Below are experts of layer 2 (counted from 0) of a mixture-of-experts language model. Rows are named router (the router's row for the expert) and show model dimensions 0-191. Each number is 50 + 12 x the weight over its row's rms, rounded and kept within 0 to 99.
After each expert's rows: a language model's description of what the expert responds to. This comes from a sample of Wikipedia text that the model never trained on.

# expert 27
router:57 43 54 49 73 57 65 45 58 63 54 52 48 58 57 79 55 46 53 37 39 39 52 63 63 55 64 49 54 55 54 56 68 53 50 61 61 56 56 70 59 45 69 50 31 49 40 31 53 39 67 35 58 56 57 58 63 59 28 42 32 49 50 56 32 80 60 56 30 41 54 45 49 48 46 49 54 32 65 63 42 46 46 39 53 51 79 42 36 47 62 46 58 47 62 45 39 67 57 50 36 41 56 49 34 40 71 49 51 51 43 34 59 61 43 39 54 69 59 57 37 54 33 50 59 18 48 71 50 69 38 59 41 31 43 36 54 44 41 45 45 46 52 63 75 59 26 32 59 40 39 08 30 62 48 39 46 48 45 67 63 27 21 58 56 37 53 61 51 45 45 28 35 67 47 48 59 60 53 67 58 57 51 35 62 54 43 50 41 71 48 46
Description: Participles and adjectives in "as known/noted/seen by" and "such as" patterns (known, seen, famous, popular, notable), plus that/this after verbs.

# expert 3
router:59 52 52 66 62 37 59 42 49 67 53 51 60 58 45 62 54 64 59 42 65 56 47 57 56 58 58 50 54 59 46 64 56 63 45 77 60 69 45 61 70 44 62 37 44 50 32 53 52 47 69 34 43 58 43 80 70 73 39 40 36 58 43 50 37 81 61 74 35 38 53 55 59 54 41 46 65 35 67 77 45 55 32 40 59 35 66 48 27 42 56 54 69 39 75 46 34 56 53 47 55 35 44 57 28 45 68 48 45 53 54 39 53 36 44 39 38 82 48 50 47 29 48 42 54 35 54 59 44 76 47 54 22 33 62 36 66 38 40 48 54 47 60 51 58 64 52 17 46 56 29 38 40 46 52 44 57 39 45 46 46 35 40 51 58 43 64 72 56 40 53 49 44 65 59 57 74 58 42 56 60 57 43 61 57 50 47 58 38 56 40 32
Description: Nouns for creative works and their makers, such as film, book, director, producer, author; also the -er piece inside cooperating, and "also" after a subject.

# expert 33
router:45 54 41 43 51 50 75 55 71 71 63 57 60 56 53 63 60 57 56 43 50 42 63 62 60 57 50 54 53 60 47 59 87 56 33 62 54 37 57 62 67 43 77 35 56 40 54 50 55 40 50 36 55 61 45 55 59 72 39 45 31 58 34 59 48 61 55 71 21 47 47 51 60 47 42 54 58 32 72 78 49 48 27 48 46 44 69 31 50 51 55 46 38 41 68 29 51 94 59 58 59 40 37 52 35 41 67 38 52 38 44 35 60 58 49 38 49 60 54 21 36 42 65 57 58 43 44 55 37 66 44 46 23 52 53 34 60 39 50 56 58 55 56 56 55 70 47 38 52 43 32 32 30 53 53 36 45 50 44 51 48 48 41 45 44 41 70 64 52 38 49 58 31 74 62 59 71 55 61 50 59 51 50 60 53 57 45 58 30 49 48 40
Description: The word "of" and titles in royal and church styles (King John IV of Portugal, Bishop of Naples), plus word-pieces in species and genus lists.

# expert 39
router:53 53 53 57 58 29 44 56 61 64 55 48 62 50 52 74 50 63 71 47 44 54 57 44 56 64 54 62 52 47 43 58 60 70 64 53 47 49 54 63 52 25 59 39 54 43 50 50 53 59 53 25 55 61 58 69 44 66 37 60 50 52 37 45 40 65 66 57 33 55 55 52 61 45 49 42 67 32 70 61 42 62 40 45 58 37 56 54 40 46 65 61 53 54 71 58 45 59 54 62 69 39 44 47 36 56 75 31 34 44 54 29 59 49 45 44 55 65 57 29 35 39 37 39 34 26 54 67 52 70 31 34 29 51 63 32 61 36 57 48 36 46 43 45 51 66 49 27 62 51 43 18 28 62 60 38 55 35 45 43 34 42 35 57 65 46 61 71 64 41 49 55 33 62 54 68 82 54 52 52 49 52 63 39 60 68 47 60 26 75 39 52
Description: Words describing physical placement, size and alteration in buildings, vehicles and objects: placed, added, brought, large, small, cylindrical, moved.

# expert 1
router:33 55 44 64 44 54 55 37 48 56 39 42 64 74 45 74 43 53 60 49 44 51 46 51 46 53 40 33 56 56 56 53 87 52 40 51 53 50 53 64 58 41 59 34 32 57 54 53 24 65 70 49 40 54 49 60 63 59 32 54 53 44 48 41 50 85 54 54 26 48 42 48 64 37 36 59 47 48 75 50 50 34 61 46 80 44 63 44 36 31 64 46 38 44 57 23 57 60 55 36 43 34 57 53 36 62 70 59 43 66 37 42 41 59 21 40 62 47 67 57 53 55 32 68 58 37 46 58 27 57 47 60 40 62 55 43 56 38 51 35 62 57 51 30 57 57 32 36 61 43 54 31 44 60 49 47 35 41 44 77 49 40 36 34 55 35 48 47 72 54 43 59 48 53 61 49 66 52 37 52 52 42 42 32 76 56 56 60 40 56 44 25
Description: Mostly " and" joining names or clauses, plus " the", " but", " with", " like", and table pipes, e.g. "he and Sophia".

# expert 48
router:44 41 39 52 59 48 61 49 59 70 59 58 52 60 52 80 50 55 58 40 52 68 39 41 54 67 44 63 68 59 62 68 63 64 33 74 56 53 58 58 64 44 79 44 48 48 38 52 43 53 52 28 37 58 47 62 69 50 29 48 41 45 37 58 54 92 48 55 37 40 46 51 72 37 28 51 64 27 64 68 50 58 32 25 69 41 70 41 44 30 73 65 56 37 68 38 38 62 48 40 62 46 46 55 36 52 74 35 43 39 56 30 54 50 46 34 66 64 61 40 47 63 63 43 53 36 56 63 45 55 44 60 30 47 55 39 71 38 61 52 46 45 52 64 54 60 41 23 56 54 35 33 41 59 59 37 47 46 37 55 43 35 37 42 50 49 48 71 64 51 51 52 44 60 41 52 58 43 49 45 45 49 48 33 67 60 45 43 36 57 50 43
Description: Pipes in election and results tables, and adjectives or word pieces after a or an, such as unincorporated, nearby, academic, an-e-cdote.

# expert 63
router:56 47 44 29 69 38 68 64 58 61 51 58 50 53 60 57 54 56 58 45 51 60 59 52 64 43 70 62 58 58 38 60 85 53 40 59 39 55 50 76 65 34 60 40 59 37 55 47 38 44 44 25 64 61 56 84 59 59 28 38 43 48 34 53 42 56 59 58 42 51 55 51 68 36 39 51 64 41 64 68 48 49 46 43 61 38 64 43 38 49 55 60 51 43 66 59 36 55 53 59 54 45 47 43 43 55 67 48 39 44 55 42 53 44 52 49 53 62 36 35 39 36 53 48 40 27 56 68 46 76 32 50 23 47 60 34 55 30 44 57 34 36 43 57 62 62 58 20 60 36 31 29 36 54 57 58 60 48 31 44 40 46 23 47 55 51 68 52 61 35 46 63 35 66 42 66 69 59 55 53 61 47 36 39 55 57 33 67 20 61 49 34
Description: Possessive or plural s, list dashes, and pieces of Slavic and Italian names (Ivan, Milan, Roman, -va, -ara, Tos-cana).

# expert 50
router:62 42 56 44 61 41 66 55 54 64 57 61 41 58 38 66 48 58 68 42 59 46 50 48 58 65 56 56 60 55 48 60 66 52 41 66 55 46 57 44 64 29 62 43 49 45 28 48 50 34 51 38 38 52 42 68 60 55 36 36 45 62 37 57 38 65 52 64 35 50 48 42 68 40 36 48 55 35 76 71 50 61 33 55 68 35 73 40 53 38 65 67 46 49 77 44 35 55 58 55 65 28 33 40 44 50 86 47 42 50 73 37 54 45 55 53 46 69 47 26 41 30 51 52 49 26 51 68 55 58 45 52 31 41 63 30 54 37 56 48 56 46 37 54 54 75 50 25 58 25 44 32 19 63 46 46 47 43 44 50 27 41 38 55 61 51 52 56 58 38 44 61 43 71 57 70 75 53 60 45 63 47 52 51 63 51 52 51 33 58 59 45
Description: Chemical name fragments like yl, oxy, amino, acid in compound names, plus medical, chemical, and scattered pieces like il, zi.

# expert 53
router:62 46 43 39 52 42 65 49 62 65 63 59 53 52 52 56 67 58 53 45 50 45 50 57 71 64 62 54 60 51 44 47 62 59 51 68 37 52 64 58 58 39 53 49 66 46 46 39 63 56 31 31 49 57 39 72 64 81 26 42 37 62 48 48 47 68 70 61 33 43 51 50 63 43 32 42 55 27 58 68 46 48 36 44 58 37 77 48 45 46 63 54 58 39 73 40 40 69 60 52 55 45 48 46 32 36 78 53 44 50 56 25 58 39 60 42 51 68 50 28 45 39 49 36 49 24 67 60 50 58 31 46 23 34 67 39 54 31 59 57 45 49 45 52 47 68 52 27 48 43 33 18 35 53 59 42 52 55 43 47 35 33 33 61 49 52 67 53 51 31 47 67 38 65 46 57 74 50 57 58 50 53 51 51 49 58 32 65 27 64 51 42
Description: Bare space tokens in tables, mostly empty cells in election results, plus of, see, television, TV and -ing words like writing.

# expert 54
router:53 47 51 39 66 27 60 51 54 66 53 71 49 55 48 64 56 63 48 36 54 55 56 50 64 61 58 72 46 47 49 66 66 58 51 61 56 42 57 60 68 41 59 35 50 30 38 41 59 33 41 28 54 66 48 77 73 70 36 35 50 62 38 55 34 58 54 70 27 43 55 52 56 42 35 39 59 37 65 67 51 55 35 44 54 35 63 42 38 59 64 54 54 46 60 56 31 67 57 56 61 44 41 46 43 42 81 57 47 48 65 42 56 39 49 40 50 83 49 37 41 43 52 38 49 34 62 62 46 61 36 53 20 40 60 37 53 34 53 63 51 51 45 54 66 64 58 25 50 30 48 27 25 50 57 39 48 39 47 39 41 36 30 47 54 51 56 59 52 38 45 61 29 77 52 49 74 61 56 52 57 55 45 43 54 62 34 59 26 66 52 49
Description: Possessive determiners and possessive s, such as his, its, their, her, my, often before own, first, father, wife.

# expert 18
router:52 43 49 57 60 40 66 55 63 58 64 55 55 64 48 50 59 52 62 51 58 35 44 43 68 66 46 57 45 60 51 58 68 55 45 71 50 48 61 71 73 49 74 29 62 40 49 46 53 38 56 43 39 61 55 68 47 73 36 34 38 63 46 67 41 66 68 57 35 48 58 49 66 56 42 43 57 31 61 80 42 51 34 35 60 44 59 68 48 61 69 45 52 25 58 40 46 57 53 48 45 55 51 41 30 43 70 50 28 52 59 29 53 46 54 28 50 72 48 49 30 46 57 41 51 34 56 69 41 55 35 61 23 42 48 28 59 34 60 46 50 52 40 43 52 61 52 38 53 28 45 26 36 44 53 28 41 61 58 52 41 39 28 47 57 42 65 63 55 39 42 50 39 62 45 47 85 54 64 68 49 55 61 45 63 60 42 66 33 67 64 47
Description: Word pieces inside rare or foreign names and technical words, such as w in Chawla, Leg in Legnica, mol; also verbs like had, held.

# expert 0
router:54 56 43 53 63 48 69 55 64 63 54 50 71 58 42 61 54 70 53 34 51 46 56 47 59 71 52 57 54 55 61 61 78 54 55 72 51 45 60 59 49 33 58 51 51 44 45 37 43 43 49 39 53 68 46 70 59 61 40 45 41 56 36 58 38 61 58 75 25 41 54 31 64 33 46 43 65 41 68 66 46 56 38 55 57 32 71 53 36 49 76 50 49 50 69 52 44 69 52 51 52 44 41 54 33 55 72 42 42 47 52 34 49 45 53 46 41 68 44 30 40 34 46 34 38 24 56 63 50 63 42 44 40 52 70 24 62 35 43 55 42 50 54 54 54 69 51 31 49 24 50 17 27 52 41 49 39 50 53 44 46 29 48 65 67 50 54 65 54 49 40 56 38 63 45 58 81 55 58 41 72 55 45 56 65 56 45 59 23 71 44 38
Description: Nouns and verbs in science and medical prose, especially biology, such as receptor, protein, causes, disease, release; also World in organization names.

# expert 35
router:49 48 53 41 53 34 60 58 62 64 54 59 48 61 46 70 53 50 56 45 51 58 49 55 67 62 59 59 55 50 52 49 71 70 43 59 46 47 56 58 59 31 70 48 54 37 43 34 52 44 52 46 47 65 52 67 56 65 44 40 43 47 41 60 43 76 54 64 35 57 55 37 63 29 27 41 65 45 71 61 50 50 49 41 71 46 69 50 30 54 65 61 55 55 69 55 51 67 53 45 57 39 26 59 24 36 62 48 48 58 45 45 54 55 42 53 54 65 48 42 46 39 53 38 58 30 71 66 53 61 40 43 27 68 78 47 55 37 56 57 46 43 40 52 51 60 45 20 44 24 41 28 25 55 60 57 63 45 37 51 41 31 24 51 66 50 75 48 56 36 48 58 32 64 56 58 81 45 55 59 47 60 53 54 73 65 45 57 19 56 52 39
Description: Mostly and and or joining list items or clauses, plus list adjectives like other, various, local, national, special.

# expert 19
router:44 53 56 51 44 36 68 46 57 70 60 62 48 65 60 63 69 52 58 54 48 55 41 60 73 66 76 68 53 53 47 44 75 63 37 67 44 56 44 43 56 40 66 35 43 39 52 53 49 49 60 40 45 65 46 71 60 67 23 49 50 62 37 62 44 76 59 56 21 57 51 54 48 32 47 50 51 14 62 74 53 47 47 42 48 39 69 55 28 45 58 62 57 35 58 44 42 58 50 41 72 37 52 47 34 55 67 49 47 38 64 26 53 39 48 40 54 43 41 47 50 54 39 34 43 31 50 76 51 59 47 39 28 41 84 32 54 24 64 59 40 43 43 48 48 56 46 42 39 37 44 24 34 43 55 50 49 30 43 64 45 32 41 44 56 42 67 64 64 37 47 51 40 55 51 52 62 49 48 50 44 53 63 48 56 70 52 49 23 53 40 53
Description: Words like between, according, tell, with, order, and table header or cell words like List, Candidate, Species, Loan.

# expert 51
router:63 43 50 42 64 40 62 59 55 61 62 67 57 53 47 64 59 62 62 39 55 48 63 56 61 63 66 61 54 42 45 59 66 58 49 63 50 45 57 56 63 35 67 45 56 33 36 43 53 38 43 28 50 65 40 69 51 64 36 44 39 66 43 55 43 58 63 64 25 50 54 47 65 45 31 37 65 27 68 73 48 60 36 42 53 30 66 51 37 59 56 51 59 46 67 55 33 68 41 55 61 52 40 47 47 50 78 61 46 41 67 31 59 45 49 42 45 68 36 32 36 40 54 42 45 29 64 59 56 70 30 47 28 44 72 36 62 33 58 60 49 55 54 57 56 74 60 27 51 35 41 25 33 49 61 38 57 42 40 39 37 26 36 60 63 50 63 63 59 36 53 57 29 69 54 56 72 57 55 52 53 53 50 59 48 65 31 60 33 64 52 50
Description: Verbs is/was/were/are after a subject, and concrete nouns like back, River, head, side, often in geographic or physical descriptions.

# expert 38
router:47 43 31 49 55 39 54 40 60 61 49 54 60 68 50 65 43 55 69 51 39 61 50 60 49 53 43 61 75 53 59 68 84 62 33 58 55 47 51 53 65 36 67 45 45 54 57 52 40 46 62 54 31 65 42 67 54 63 20 34 45 49 46 62 45 77 62 68 27 43 43 40 60 49 37 58 56 42 79 66 50 44 55 47 70 42 70 51 27 30 57 48 41 41 56 47 40 68 58 49 56 46 47 54 36 54 75 44 47 65 43 30 47 47 36 43 62 52 54 41 45 46 34 52 64 34 51 54 39 54 47 48 33 47 67 41 49 17 61 41 50 47 40 33 64 65 41 36 50 46 46 17 30 71 59 57 36 43 50 60 48 51 34 40 57 40 54 51 59 40 53 72 46 59 62 62 62 40 51 66 46 41 40 47 80 45 62 51 27 58 41 39
Description: The word to after verbs of bringing or moving (bringing her to America), the after prepositions, joined, and country codes in sports rosters.